From a checkpoint of a small mixture-of-experts model trained on Wikipedia.
Experts: 6 picks a token, a softmax router.
Training: a variant of Adam for the experts, 3151 steps.
Below are experts of layer 3 (counted from 0) of a mixture-of-experts language model. Rows are named router (the router's row for the expert), down (a neuron's output weights, with its number) and show model dimensions 0-47. Each number is 128 + 24 x the weight over its row's rms, rounded and kept within 0 to 255.
After each expert's rows: a language model's description of what the expert responds to. This comes from a sample of Wikipedia text that the model never trained on.

# expert 4
router [130 111 105 146 133 128 134 103 122 103 118 108 140 101 140 191 122 174  95  90 135 134  90 154 134 129  93 157 114 103 131 126 167 141 146 117 157 134 114 155  97 109 161 103 127  69 170 118]
down0 [106 140 126 184 128 132 113 129 143 138  93 161 163 103 158 106 106 102 132 154  95  96 153 144 133 127 151  81 115 177 136 107 120 155 127 171 169  89 131 119 169 161 104  86 110 139 102 126]
down1 [175 119 118 121  90 121 152 104 119 131 121 147  84 149 130 119 142 161 133 128 138 128 132 130  94 112 116 154 134  99 133 104  79  87 143 133 120 186 121 132 127 131  64 123 113 118 153 126]
down2 [101  98 117  79 172 108 126 138 104 136 146  86 164 119 110 138 136 103  97 124 128 124  93 150  89 128 129  94 137 126 111 102 129 146 154 119 124 127 141 126 141 147 138 114 131 113 145 109]
down3 [121 138 102 167 156 150 133 120 126 122 140 174 134 128 127 150 135 139 145 126 106 103  95 145 100 128 100 110 132 136 114 131 153 158  57 112 117 149  95 140 119  82 124 122 160 121 139 140]
down4 [ 86 113  90 152 147 154 157 121 145 110 121 155 119 113 123 156 111 133 151 106  55 137 165 131 143 150 147 130  97 146 153 133 133 121  96 134 116 120 138 165  84  74 188  93 180 127 122 138]
down5 [120 121 120 142  87 172 144 104 118 148 112 167 160  87 137 136 162 128 144 141 128 134 193 135 122 161 131 154 110 129 157 189 108 151 115 133  97 124 127 125 121 115 118 138 159 103 126 102]
down6 [112 121 147 106 162 104 133 164 165 120 135 111 150  84 114 148 145  97 137 131 147 139 136 119 117 160 151 137 101 140 118 132 155 101 155  86 154 162 141  77 115 158 104 130 126 160 120 116]
What it handles: Article-opening title tokens

# expert 9
router [143 120 110 118 144 104 130 132 119  97 115 122 140 122 133 176 102 195 112  85 132 105 124 159 114 118  88 157 121 118 137 127 160 146 123 116 155 155 148 144 115 105 155 145 145  80 132 120]
down0 [112  97 146 134 108  96 120 143 105 145 100 144 141 150 100 153 118 108 153  97 101 126 139  96 136 115 154  79 119 175 153 139 157 128 108  99 114 109 133 162 162 131 149 112 118 113 121 103]
down1 [142 115 162 110 126 109 132 139 125  75 110 124  94 131 103  98  98 142 138 144  91 106 141  93 132 110 134 132 145 146 103 126 101 151 107 155 151 121 130 127 121 107 115  84 119 132  89 130]
down2 [131 149 115 122 106 115 123 151 164 127 115 142 141 140 114 151 157 132 112 160 114 102 114 115 144 127 124 141 115 152 156 120 112 148 157  91 111 107 139 100 130 146  97 109 156 145 152 138]
down3 [170 128  86  85 128 127 136 122 157 102 111 145 156 113 181 128 105 120 112 131 141 151  96 143 136 103 123 105 102 153 129 108 131 107 144 117 137 143 119 108  91 124  64 118 148 110  92 137]
down4 [120 158 132 121 139 134 150 152 175  65 109 123 151 123 108 118  88  92 108 101 105 140 162  99  91 157  98 126 111 109 129 165 100 146 182 144 139 139 122 145 175 102 123 125 107 113  94 108]
down5 [168 136 125 129  83 109 144 160 112 108  97 106 135  98 132 139 123 159 156 115 142 107 133 111 146 108 124 107 135 138 101 142 160 163 130 151 159 144 149 111 136 100 103 150 139 100 156 163]
down6 [137 145 122 165 124 147 138 155 155 151 135 121 122  96 138 111 106 170 112 149  99 107 132  60 131 125 138 133 120 128 133 106 138  93 142 151 104 147 138 142 106 128 122  79  82 164 130 127]
What it handles: Clause-opening commas

# expert 44
router [154 129 119 132 141 112 155 134 115 130 107 134 135 115 167 189 133 149  49  88 138 140 117 158 105 115 138 131 152 111 150 103 193 116  87 113 161 159 144 152 104 102 132 101 125 107 173 149]
down0 [164 159  79 141 115 137 162  93  86 128 144 141 127 159  94 114 123 112 117 135 122 123 157 180 142 124  99 141  90 135 137 142 138 102  93 118 139 146 104 150 134 122 122 124 126  93 136 146]
down1 [107 130 142  65 131 100 105 164 150 148 152 143 158 129 184 106 157 115 149 111 104 150  93 138 117 135 129 120 106 120 130 152 146 121  95 129 138  96 128 175 119  71 129 132 147 122 134 139]
down2 [118 105 121 107 166  89 177 156 139 137 109 115 116  98 137 135 139 122 126 183 117  90 154 137  97 105 104 116 150 147 134 156 143 130 101 139 121 111 144 121  94 105  79 112 135 163 140 123]
down3 [142 161 107 113 146 115 132 104 128 118 143 166 143 132 118 159 140 155 121 136 115 123 144 122 105 163 113 122 131 120 139 112 137 115  89  86 131 117 118 104 108 110 120 114 137 161 136 116]
down4 [155 119 142  57  84 127 131 149 150 129 100 144 152 103 167 127 129 147 157 113 123 125 120 145 171 147 140 104 153 140 153 150 171 125 127 128 143 132 142 125  92  92  63 125 142 123 122 127]
down5 [112 154 110  96 143 157 132 126 134 126  90 110 111 150 115 124 100 142 116 118 124  87 139 123 120 136  87 131 101 113  80 109 150 122 190 109  94  65  95 138 173 121 129 128 105 143  97 134]
down6 [147 103 135 132 136 123 162 198 119 113 159  84 138 119 138 144 128 138 106 123 125 130 143 169 173 138  98 124 175 109  71 135 150 164 107 135 111  99 139  84 120 125  98  54 107 128 130 138]
What it handles: Capital-letter abbreviations

# expert 58
router [139 130 106 124 134  91 149 103 117 126 132 116 142 109 115 204 135 166  93 111 136 138  99 129 114 112 115 163 113 136 142 127 195 134 108 114 128 155 140 165 122 128 165 132 148  73 161 134]
down0 [116 141 155 132 120 135 149 158 115 141 108  92 113  99 121 140 132 126 135 153 117 181 145 113 118 100 114 118 143 121 158 132 134 117 107 165 113 111 130 142 119 121 129 116 101 138  58 112]
down1 [128 136 122 124 110 143 172 167 100 130 132 122  73 130 109 159 120 116 140 128 134  96 148 143 153 155 105 107 100  72 107 138 125 106 137 135 146 134 125 120 114 138 101 136 118 103 123 127]
down2 [147  87 152 114 125 139 155 145 118 125 114 114 132 120 142 151 141 172  94 170 147 127 161  79 130 129 136  87 139 194 141 146 141 136 110 125  86 104 112 120 143 186 140  73 141 136 132 118]
down3 [157  95 142  86  95 162 136 139 165 102  87 112 120 131 149 111 120 100 114 122 140 112 105  89 110 137 127 116  77 170 111 144 147 109 118 141 119 150 106 176 118 169 109 128 145 151 103 113]
down4 [109 103 127 133  88 114 115  93 159 149 104 166 162  97 148 124 143  84 141 139 150  93 105 127 119 136 143 119 108 106 180 131 120 153 152  74  87 146 123 149  87  82 153 143 163  75 139 116]
down5 [119 158 143 132 124 150 160 196  76 127  95 122 144 131 109  96 141 124 151 182 189 124 110 112  56 138 124 101 129 138 112 124 138 137 112 109 119 125 129 130 146 152 115 135 147 122 119 156]
down6 [155 103 114 124  90 187  88 159 114 137 108 126  98 101 131 156 134 128 158 136 145 107 125 149 160 150 143 117 193 115 119 104 153  96 168 156 132 130 155 141 174 129 151 157 145 161  97 110]
What it handles: Name initials and capitals

# expert 29
router [129 114 135 133 139  99 146  92 113 114 119 131 122 132 118 207 122 166 127 110 119 114 137 141 113 121 130 138 120 137 153 113 139 130 118 113 152 130 142 152  94  97 149  96  89 106 140 130]
down0 [133 142 160 112 132  98 145 128 137  96 105 122 137 123 114  94 141 115 135  89 146 112 142 135 106 148 110 102  96  98 151 137 134 100 133  83 122 119 107 114 116 117 121 127 152 107 199  91]
down1 [116 116  72 161 116  89 103 123 104 158 151 137 103 122 145 115 159 105 115 128 121 152 138 129 174  81 127 154 141 112 146  94 140 145 125 168 108 123 130 116 122 115 116 147 112 129 121 124]
down2 [108 124 179 137 115 134 121 153 109 113 150 125 100 137 110  93 109  77 130 153 155  83 154 136 117 167  85  89 126 132 123 117 101 124  78  85 104 120 120 121 133 141 101 114 140 126 176 141]
down3 [ 93 175 160 125 141 120 158 141 113 134 114  89 120 118  84 139 161 127 158 132 120 127  96  89 147 169  93 101 110 116 113 115 153 131 124 125 102  85 101 120 100 135 179 148 117 160 170 128]
down4 [132 136 165 119 128 104 131  99 142  93 112 108 151 135 120 133 139 126 167 139 133 142 111 170 138  87  84 133 104 152 153 141 139  93 154 113 149 113 122  87 133  82 130  92 138 158 111 106]
down5 [109 115 143  89 107 159 172 171 116 101 110  91 129 103 141 100 139 125 104 123 133 118 126  93 113 129 148  99 153 155 131 120 131 141 108 156 161 145 165 123 128 137 165 144 111 103 126  69]
down6 [102 168 138 187 172 141 122 152 150 167 166 127  74 146 110 153 178 120 133 116 133 162 141 129  97 123  98 121 169 138 116 133 152 110 173 143 146 156 113  91 100 159 143 139 119  99  65 139]
What it handles: Year and number starts

# expert 5
router [147 145 133 118 147 113 156 110  91 130 153 118 120 133 135 154 114 174  95  95 139  99 100 148 135 132 108 137 107 108 126 101 114 142  90 147 151 172 156 154 132 126 191 113 130  92 132 162]
down0 [162  77 156 103 129 133 100 133 116 123  95 107 111  84 151 136 159 134  94 155 147 128 152 130 137 150 137 149 187 110 136 110 105 132  86 105 136 111 128 125 167 115 134 112 132 131  77 114]
down1 [128 126 119 130 104 168 119 116  95 141 124 165 148 119 156 105 153 104 141 125 141 124 130 117 109 124 115 112 128 138 106 126 137 128 144 144 104 195 123 156 129 157 140  88 114 141 120 112]
down2 [128  84 110  56 149 100 150 104 110 127 119 125 103 114 162 114 127 121 144 116 140 117 123 134  93  95  99 131 111  89 154  79 111 128 134 114 113 117 100  88  58 113  62 144 101  60 103 110]
down3 [115 132 157 117 129  93 126 152 102 119 155 131 100 125 145 150 157 172 161 170 174 122 116 123 116  99 117 159 127  92 135 115 115 111 144 125 107  92  79 119 108 107 107 164 128 124  91 154]
down4 [134 117 139  55  92 134 155 111 132 140 118 103 148 110 123 137 109 135 133  96 202 109 118 155  94 167  99 127 121 137 105 114  47 123 111 157 161 156 119 129 130 150 118 109 149 133 105 145]
down5 [130 126 172 107 121 146 111 135 124 166 120  91 138  96 140 161 130 103 154 145 115 116 112 164 145 122 136  92 137 115 154  99  73 133  80 113 163 113 173  96 138 136 156 141 138 129 126 159]
down6 [143 130 203  94  87 159 159 152  97 153  98 124 140 120 128 132 117 128 105 115 170 139 111 147 127 115 123 134 166 175 148 113 113 194 131 154 128 102 135 119 128 105 119 142 120 154  90 135]
What it handles: Copulas and auxiliaries

# expert 47
router [174 101 116 119 114 102 140 135  93 108 107 113 139 128 146 177 128 151 100  88 108 129  97 139 145 102 110 154 120 118 156 109 182 126  94 147 165 191 117 164  97 110 147 147 103  91 135 151]
down0 [175 147 106 117 144 139 177 150 111 141 140 135  95 120 160 164 111 181 132 125  81 105 151 128 115  52 137 104 142 144 151 132 149  88 140 133 151 124 156  88 116 103  86 119  94 134 136 125]
down1 [163 113 116 120 152 136 124 111 129 111 106 145 129 118 117 130 159 124 159  99 109 166 136 132 100 126 152 131 116 101  95 135 146 114 167 143 109 141 170 138 154 112 144 132  83 123  69  95]
down2 [137 132  95 131  71 158 129 131 102 143 122 145 141 137 140 136  87 112 125  97 158 131 119 136  89  91 170 141 137 132 151 148 132 106 163 136 133 148  82 108 148  94 119 128 104 108 158 155]
down3 [122 127 143 114 164  95 129 159  67 127 158  89 183 128 128 145 133 130  85 108 126 148 129 183  96 137 157  49 131 157 148 152 163 142 137 127 123 141 117 156 139 164 118 111 110 138 180 168]
down4 [116 152 102 118 123 140 140 155 110  98 107 115 101 120 119 161 110 142 126 147 120 112 124 153 133 150 118  83 147 126 128 110 136 163 145 123 144 175 111 141 154 167 126 129 109 105 136 146]
down5 [156  62 145  93 112 143 141 138 122 146 113 128 112 136 122  99 161 113 133 151 131 126 120 102 161 122 131 111  86 126 103 126  72 114 139 105 134 157  99 130  99 134 121  90 142 124 123  91]
down6 [100 153 144 171 176 102  86 135 131 158 148 159  83 164 130 154 156 166 143 100 142 165 150 130 131 115 118 123 119 183 142 132 121 136 184 124 139 126 147 134 127 176 146 146 117 110 135 117]
What it handles: Decade and year digits

# expert 8
router [125  91 116 135 143  80 172 127 111 133 143 116 112 111 109 222 126 150  91  94 144 109  94 132 118 114 117 132 122  98 149 117 139 141 118 126 155 153 154 163  89 111 167 107 125  94 148 122]
down0 [133 142 112 110 145 157 108 135 120 148 149 109  95 121 132 128 152  97 119 171 124 148 114 105 137 178  73 139 128 148 106 173 118 174 120 112 107 126 159 136 148 161 113 175 133 125 173 133]
down1 [136 108 170 150 100 167 121 160 143 143 137 127  91 144 111 145 163 125 145 145 170 132 120 105 132  90 137 172 122 131  97 137 120 131 104 161 147 137 156 119 145 107 129 125 112 151 149 133]
down2 [166 142 116 143 134 119 124 106 161 142 117 108 118 111 140  83 146 141 126 136 108 145 172 101  82 103 125  61 106 186 154 114 123 179 134  73 125 154 124  86 131 122 103 156 134 183 143 190]
down3 [159 101 167 102 121  81 175 123 151 146 154 118 147 116 129 120 107 126 131 156 110 174 146  82 139 142 133 131 107  94 129 131 107 161 138 169 125 123 118 119 106 122 144 135 106 146  85 113]
down4 [105 177 107 104 132 159 110 135 126 114  75 102 101 116 133 101 135  87 146 101 148 104 144 160 138 158 131 130 108 104 134 103 117  79 139 133 160 103 103 112  97 130 107 110 107 164 151 130]
down5 [108 168 146 100 105 160 147 131 172 110 107  75 108 152 149 116  78 123 139 150 121 140 123  92  94 103 143 123 127 159 150 105 119 123 132  95 136 164 109 125 150 108 119 150 146 172 139  86]
down6 [131 148  97 137  73 104 111 116 128 163 127 148  95 147 162 144 193 114 117 120  92 136 103 142 165 130 145 133 130 106 123 133 127  70  85  97  86 137 160 100 176 130 136 117 167 152 182 141]
What it handles: Numbers in tables

# expert 36
router [184 129 115 125 135  61 147 146 112 138 153 138 137 122 127 164 137 180 131  94  95 136 132 113 141 110 149 178 153 121 125 119 157 144 122 120 143 148 103 143  92 123 162 104 125 118 135 138]
down0 [177 100 169 108  82 112 149 130 122 125 124 135 138  86 130 139 103 156 133 153  83 154 166 145 121 134  69 161  97 124 159 153  97 108 115 111 134 134 114 168 135  95 137  89 102  99 122  58]
down1 [159 103 150 123 160 180 130 156 125 120 136 119 126 125  95 120 145 164 128 108 101 149 110  69 189 145 176 153 112 170 120 116 138 125 139 124 125 109  92 151 130 129 146 116 139 130 187 101]
down2 [112 166  92 116 129 120 132 125 108 132 124 140 112 145 132 126  92 152 106 154 140 131 143 107 141 121 116 147 126 127 122  94 145 159 151 110 130 113 166 126  82 130 125 111 179 101 164 115]
down3 [130 133 127 124  94 146 108 120 139 136 134 146 118 132 158 139 114 152 180 120  50 139 156 144 180 100 150  95 127 108 144 165 117 109 131 139 125 130 106 154 109 132 165  91 120 151 150 145]
down4 [145 115 118 127 118  97 137 125 107 130  81 143 122 159 122 173 142 115 136 140 121  54 179 136 110 159 145 131 151 161 129  71 113 101 133 103  87 135 157 154 177 134 129 157 117 162 166 120]
down5 [120 134 178  92 108  98 163 133 102 137 107 117  93  80 129 143 175 150 144  98 127  76 126 168  74 151 116 105 136 143 111 129  94 133 126 128 142  85 132  95 154 144 144 129 114 138  86 158]
down6 [141 103 147  85 151 147 126 123 151 107 117 113 132 100 117 102 128 149 126 135 177 178 110 115 112 125 122 132 110 128 131 105 122 107 116  75  98 126 139 146  92 176 109 104 150 177 138 131]
What it handles: Digits and to

# expert 63
router [134 111 124 127 147  86 163 128  90 115 135 110 133 106 144 155 111 162 104 105 107 128 100 165  87  77 136 141 143 112 168 150 139 136  88 116 127 165 144 161 113  85 192 121 117 100 160 162]
down0 [ 98 147 148 122 137 112 125 124 167 146 120  97 137  74 160 118 152 175 156 123 120 134 123 173 131 116 116 106 114 141 156 115  73 129 110 100 193 119 134 161 120 178 153 146 121 143 139 152]
down1 [131 121 137 155 163 170 128 121 146 133 160 112 111 113 156  66 125 110 170 126 167 116  91 130  98  78 143 144 132 108 141 113  78 116 129 121 118 135 110 145 105 117 115 171  56 157 157 143]
down2 [113 110 123 125 101 114 129 121 106 122 127  82 137 126 106 173 119 104 135 119 117 126 186  94 142 142 102 107 143 146 154 125 114 138 130 147 134 109 136 160  93 101 130 120 172 101 140 107]
down3 [113 129 102 125 170 148 143 141 116 149 107 126 134 138 110 114 144 196  83 126  89 114 165 129 161 100 155 169 131 123 161 100  85 120  97 118 116 152 100 137 128 171 127  82  73 154 171 150]
down4 [156 111 131 110  67 147 132 125  99 197 129 130 141 134 119 100 103 116 144 124 121 127 135 156 161 102 137 146 116 112 121 145 116 128 148  94 163 125  86 127 119 128 134 134 167 126 110 107]
down5 [ 94 143 127 152 109 152 161 101 149 138 102 155 148 150  89 127 133 161  97 151 122 121 171  82 123 122 122 128 113 121  97 128 132 101 150 166 119 108  80 130 109 136 146 127 133 112 103  99]
down6 [112 148 131  87 138  93 148 128 119 109 151  75 131  60 129  92 126  99 124 114  90 162 136 105  87 152 107 145  64  91 178 141 147 171  97 135 141 170 145 144 146 100 139 128 118  78 140 133]
What it handles: Common nouns after determiners

# expert 27
router [171 132 118 135 128  83 134 134 105 111 120  97 124 107 159 146  86 150 128 108 101 124 120 164 110 113  91 166 124 132 145 127 169 149 104 127 124 135 113 133 116 117 175 134 127 109 145 140]
down0 [133 135 148 119 112 136 117 171 158  85 137 133 130 140 123 150 127 141 109 164 150 138 146 145 103 133 104 113 125 153 128 101  67 181 137 120 137 113 147 119 126 102 117  94 153 144 138 153]
down1 [124 125 151 106 133 103 129 161 119  93 134  76 173 121 137 128 101 168 136 119 116 158 113 128 133 102 163 123 165 138 133 136 117 151 100 180 127 116  90 136 131 151 174 146 120 119 128 136]
down2 [176 118 174  90 139 122 154 174 125  94 118 109 107 103 157 114  94 134 121  87 126 117 120  99 123 186 143 110 107 160 122 114 125  83 175 114 156 129 154  89 102 149 101  79 137  81 138 105]
down3 [141 118 128 110 138 111 120 112 159 112 121 157 121 139 136 135 105  90 149 114 149 131 161 116 154 168 101 100 140 142 170 114  68 141 146  95 104 142 139 142 128 165 136  87 138  99 104 127]
down4 [129 114 134 108 129 121 107 172 151 101  68 122 136 147 119 134 107 131 158 118 142 182 146 131 168 133 107 126 124 141 117 108 125 142  94 171 177 134 117 143 150 168 126  94 124 143 124 202]
down5 [104 126 108 146 166 131 111 126 165 169 113 163 130 140 131 141 173 150 115 112 140 133 146 135 115 142 119 128 125  96 167 149 111 114 145 139 126 147 120 133 147 144 118  88 154 143 100 119]
down6 [119 116 123 114 102 130 136 138 128 177  71 124 153 101 115 162 158 154 150  77 147 117 119 109 103  86 132 117 123  87 164 127  74 129 116 193 137 133 169 163 137 120  97 153 105 134  87 167]
What it handles: List-continuing commas

# expert 24
router [156 124 128 127 118  83 132 134 132 130 147 122 142 134 155 175 102 159 109  83  99 115 114 132 104 112 117 165 127 118 113 109 159 144 113 108 165 187 144 150  88 107 175  83 108 121 124  99]
down0 [133 147 131 138  80 121 178 147 168  86 104 149 145  96 138 150 171 121 128 128 167 151 168 113 141 122 137 140 113 103 182 166 128  99 127 117 157 127 159 173 154 117 111 107 114 143 141 115]
down1 [138 104 163 141  82 165 162 165 123  92 108 126  99 127 127 161  81 131 138 102 148  87 145  72 180 123 120 119 123 131 120 103 141 128 136 128 131 141 125  93 110  89 133 137 128 125 105 105]
down2 [124 114 159 101 108 123 126 111  99 131 124  96 109 148 101 177 127 136 124 108 111 131  92 136 106 140 107 121 166  86 118 149 120 136 113  91 129 137 138  92 145  95 140 113 117 124 147 149]
down3 [125  86 116 124 113 111 144 142 144 140 105 106 138 135 129 126 136 124 131 110  85 117 174 153 140 136 101  86 103 192 107 156 128 147 144 144 106 131 116 108 152  78 127  89 131 138 101 133]
down4 [146 102  76  78 137 137 156 149 147 125 130 122 116 106 126  79 119 103 104  97 147 138  80 125 167 162 119 108 104 144 100 100 108  86 129 124 114 132 164 133  87 166 114  81 123 113 138 108]
down5 [158 138 143 163  72 138 151 173 124 131 168 132 148  93 116 109 112 163 116  77  89 148 109 145 116 148 122 130 118 153 113 165 138 104 151 188 155 135 137 113 149 154 149 169 122  78 163 140]
down6 [111 115 131 115 120 107 132 163 130 179 112 119 135 132 146  91 127 128 158 141 141 132 191 114 131 114 156 100 137 148 130  98 154 176 147  78 121 109 142  85 123 128 142 131 113 110 126 112]
What it handles: Commas in numbers

# expert 46
router [160 130  91 127 157  91 151 108 136 118 144 130 127 120 129 174 100 163  90  73  97 123  99 143 132 120 126 148 124 124 148 100 168 150 105 133 144 163 127 162  84  96 177 141 127  80 177 149]
down0 [118 109 143 120 170  92 153 142  96 127 160  96 136  64 167 126 129 119 161 112 123 178 143 135  92 125 122  94 136 130 158 168  97 175 119 115 162 115  85 127 141 161 105 132 146 124 136 117]
down1 [125 114 136 134 121 119 153 130 120 166  99 121 127 137 117 143 149 132 113 112 114 111 116  85 134 147 131 128 139 162 106 136  89 120 127  36 113 130 124 158 135 142 113  67 137 149 112 151]
down2 [ 95 132 134 159 121  97 143 152 137  90 150 160 166 141  96 172 137 124 133 130 165 149 127 109 148 142 119 143 132 151 122 147 138 148 156 141 144  91 171 196 107 158 150 159 172 163 127 178]
down3 [158  93 113 118 104 175 159 146 121 155 113 134 122 134 115 139 139 104 116 111 106 132 127 158 121 143 100 110 158 115 109 137 119 124 118 152  86 107 114 107 170 140 134 151 141 139 116 150]
down4 [109 131 143  97 101 139 129 149  85  73 132 123 109 147 127 124 127 126 126 122 133 158 120 131 138 139  93 113 164  98 136 131 130 146 123 130 118 122 115 125 100 150 120 168  91 101 154 122]
down5 [ 77 106 195 124 125 116 135 157  99 118 163 135 125 104 141 174 108 103 152 113 141 133 112  98 123 117 123 129 128 104  94 163 161 137 127 160 121 152 140 122  99 159 119 126 165 144 117 133]
down6 [146  96 153 163 137 131 127 153  96 106 140 152 166  85 132 150 139 120 125 131 134 123 113 148  89 135 116  98  95 139  99 110 137 179 164 135 125  86 105 120 118 139 118  81 126 141 147 130]
What it handles: Scientific word fragments

# expert 40
router [153 131 133 127 138 118 135 123 114 129 145 124 138 125 116 166 148 163  94 117 164 114 114 148 119 121 130 132 124 143 132 109 130 115  79 100 120 148 153 120 138 120 204 118 140 116 118 142]
down0 [147 137 143  95  88 131 125 111 111 135 110 132 144 101 132 159 162 154  87 166 110 110 167 127 100 108 131 131 136 107 128 116  86 154 134  89 161 106 152 110 139 131 142 104 100 165 127 122]
down1 [156  86  92 113 118 117 148  92 144 149 112 121 142 106 138 109 134 135 147 161 120 177 145 152 158 145 121 123  95 137  91 135  78 155 113 137 141 156 127 139 132 135 175 164 121 100 158 124]
down2 [175 121 171  80  71 128 128 157 168 123  93  93 122 140 163 146 172 143 109 111 150 118 166 159 136 175 155 101 158 130 136  97 115 178 116 146 167 147 144 110 135 147 179 126 111 138  89 120]
down3 [105 140 135 157 122 121 133 130 139 142 105 149 119 161 132 147 134 127 149  94 116 140  91 139 138 120 153 116  94 163  86  99 104 107 162 108 150 127 130 154 115 109 107  89 147 174 137 121]
down4 [139 153 121 150 134 125 102  79 154 138 125 183 125 146 120 127 121 156 132  92 122 115 122 126 155 133 111 132 128 130 138 157  91 118 123 163 132 151 140 121  69 130 158 143 100 168 128 132]
down5 [137 160 145 102 152 122 127 132 143 113 103 127 107 148  99 101 155 139  90 144 120 144 120 109 100 107 139  95 132  81 160 152 153 123 165  82 188 118 115 144 104 146 125 126 122 133 151 148]
down6 [155 100 110  89  97 140 158 125 140 115 113 109 165 103 130 175 104 115 139 120 116 137 140  84 144 141 158 145 160 157 117 114  92 164 158 156 154 110 117 104 146 140 148 134 171 102 103 109]
What it handles: Narrative subjects and auxiliaries

# expert 51
router [174 113 137 137 123  65 153 115 125 125 134 105 125 139 123 171 109 145 111  79 116 143 114 107 116 131 101 112 109 139 135  98 177 128 129 130 140 165 113 189  65  97 161  94 116 112 151 139]
down0 [123 112 102 112 143 165 182 130 130 161 126  94 140 126 124 119 111 126 148 145 129  90 107 164 170  86 183 169 143 171  96  85 133 147 175 149  77 139 123 130 155 130 104 103 145 126 116  94]
down1 [113 109 187 149 102 127 135 162 127 149 136 145 105 149 101 128 158 110  96 104 106 165 114 125 103 153 129  98  85 123 103 131 162 129 112 125 127 136 125 204  79 147 129 133 112 126 109  91]
down2 [ 95 117 136  99  94 126 158 136 118 115 144  66 109  94 136 122 116 118 189  95 131 135 134 167 150 151 136 152  95 103  94 129 131 159 119 181 117 160  85 112 112 128 102 164 166 131 132 133]
down3 [110 146 117  91 114  95  99 114 119 126  76 161  75 171 130 165 130 140 139 133 151  97 127 125  98 158 156 136 141 145 153 118  97 127 138 135 109  66 134 128 100 134 130 160 119 177 146 123]
down4 [125 141 145 124 110 100 116 141  63 149 140 104 142 143 125  70 142 174 182 136 112 118 153 146 174 166  91  92  91 118 121 110 127 161 133 110 135  99  98 135 100 114 115 109 127 104 103 149]
down5 [132 164 130  97 125 119 126 152 148 123 159 126 137 121  91 138  92 141 134  94 108 157 113 122 147 127 101 116 184 128 106 109  83 170 119 156 157  80 117 125 145 125 161  98 123 166 162 143]
down6 [ 66 139 172 134 160  74 127  95 140 128 170 111 127 122 121 127 110 178 126 138 101 180 146 107 126 107 147 185 123 135 149 134 116 159  99 123 134 123 117 146 134 126 177 132 112 108 107 121]
What it handles: Decimals and percentages

# expert 14
router [154 105 101 122 130 110 147 117 126 120 124 139 101 149 133 193 131 151  57  83 118 107 104 138 135  88 127 165 121 110 138  98 173 112  91 126 168 114 147 125  80 104 142 143 114  85 139 160]
down0 [ 99 126 139 147 112 116 179 135 128 148 164 127 130 149 127 147  89 108 161 106 169 151 107  97 104 113 165 133  76 148 131 145 130 128 100 138 139 114 108 128 117 143 116 130 135 176 165 114]
down1 [129 185 120  92 141 117 166 102 138 105  70 130 149 156 154 139  92 140 146 140 147 132 139 127 119 139 106 133 118 101  99 106 188 118 140 100 101  89 104 195 127  78 130 173 149 106 122 146]
down2 [108  99 111 107 128 143 147 138 126 122 104 173 106 150 155 167 105  91 126  92 116 100 147 101 153 137  99 132 110 151 110 163 108 123 123 115 129 115 123 138 143 145 130 157 103 141 117 111]
down3 [112 172 106 140  82 186 126 122 129 105 119 139  95 123 101 139 132 102 117 126 132 118 101 126 172 158 167 146  97 122 113 104 137  88 148 106 123 139 135  53 108 151  73 135 124 138 124 161]
down4 [133  96 179 123 105 158 113 148  99 128 105 102 150 133 116 142  70 145 125 160 123 174 113 105 114 129  92 155 133 150 133 134 139 139 126  96 113 134 116 134 124 161 134 127 151 111 109  74]
down5 [135 146 119 103 119 157 159 123 146 111 127 121  97 159 127 146 152  99 139 137 138 128 115  77 123 149  98 134  91 151 110 155 118 121  74 152 116 117 119 110 113 123 144 150 120 111 157 149]
down6 [113 108 159 110 176 140 158 154 158 120 170  89 158  75 138 139  96 139 131 123 147 181 143 120 131 112 173 137 145 106 138 126 114 125 145 148  91 176 131 142 144 151 128 163 125 145 155 111]
What it handles: Name-initial letter pieces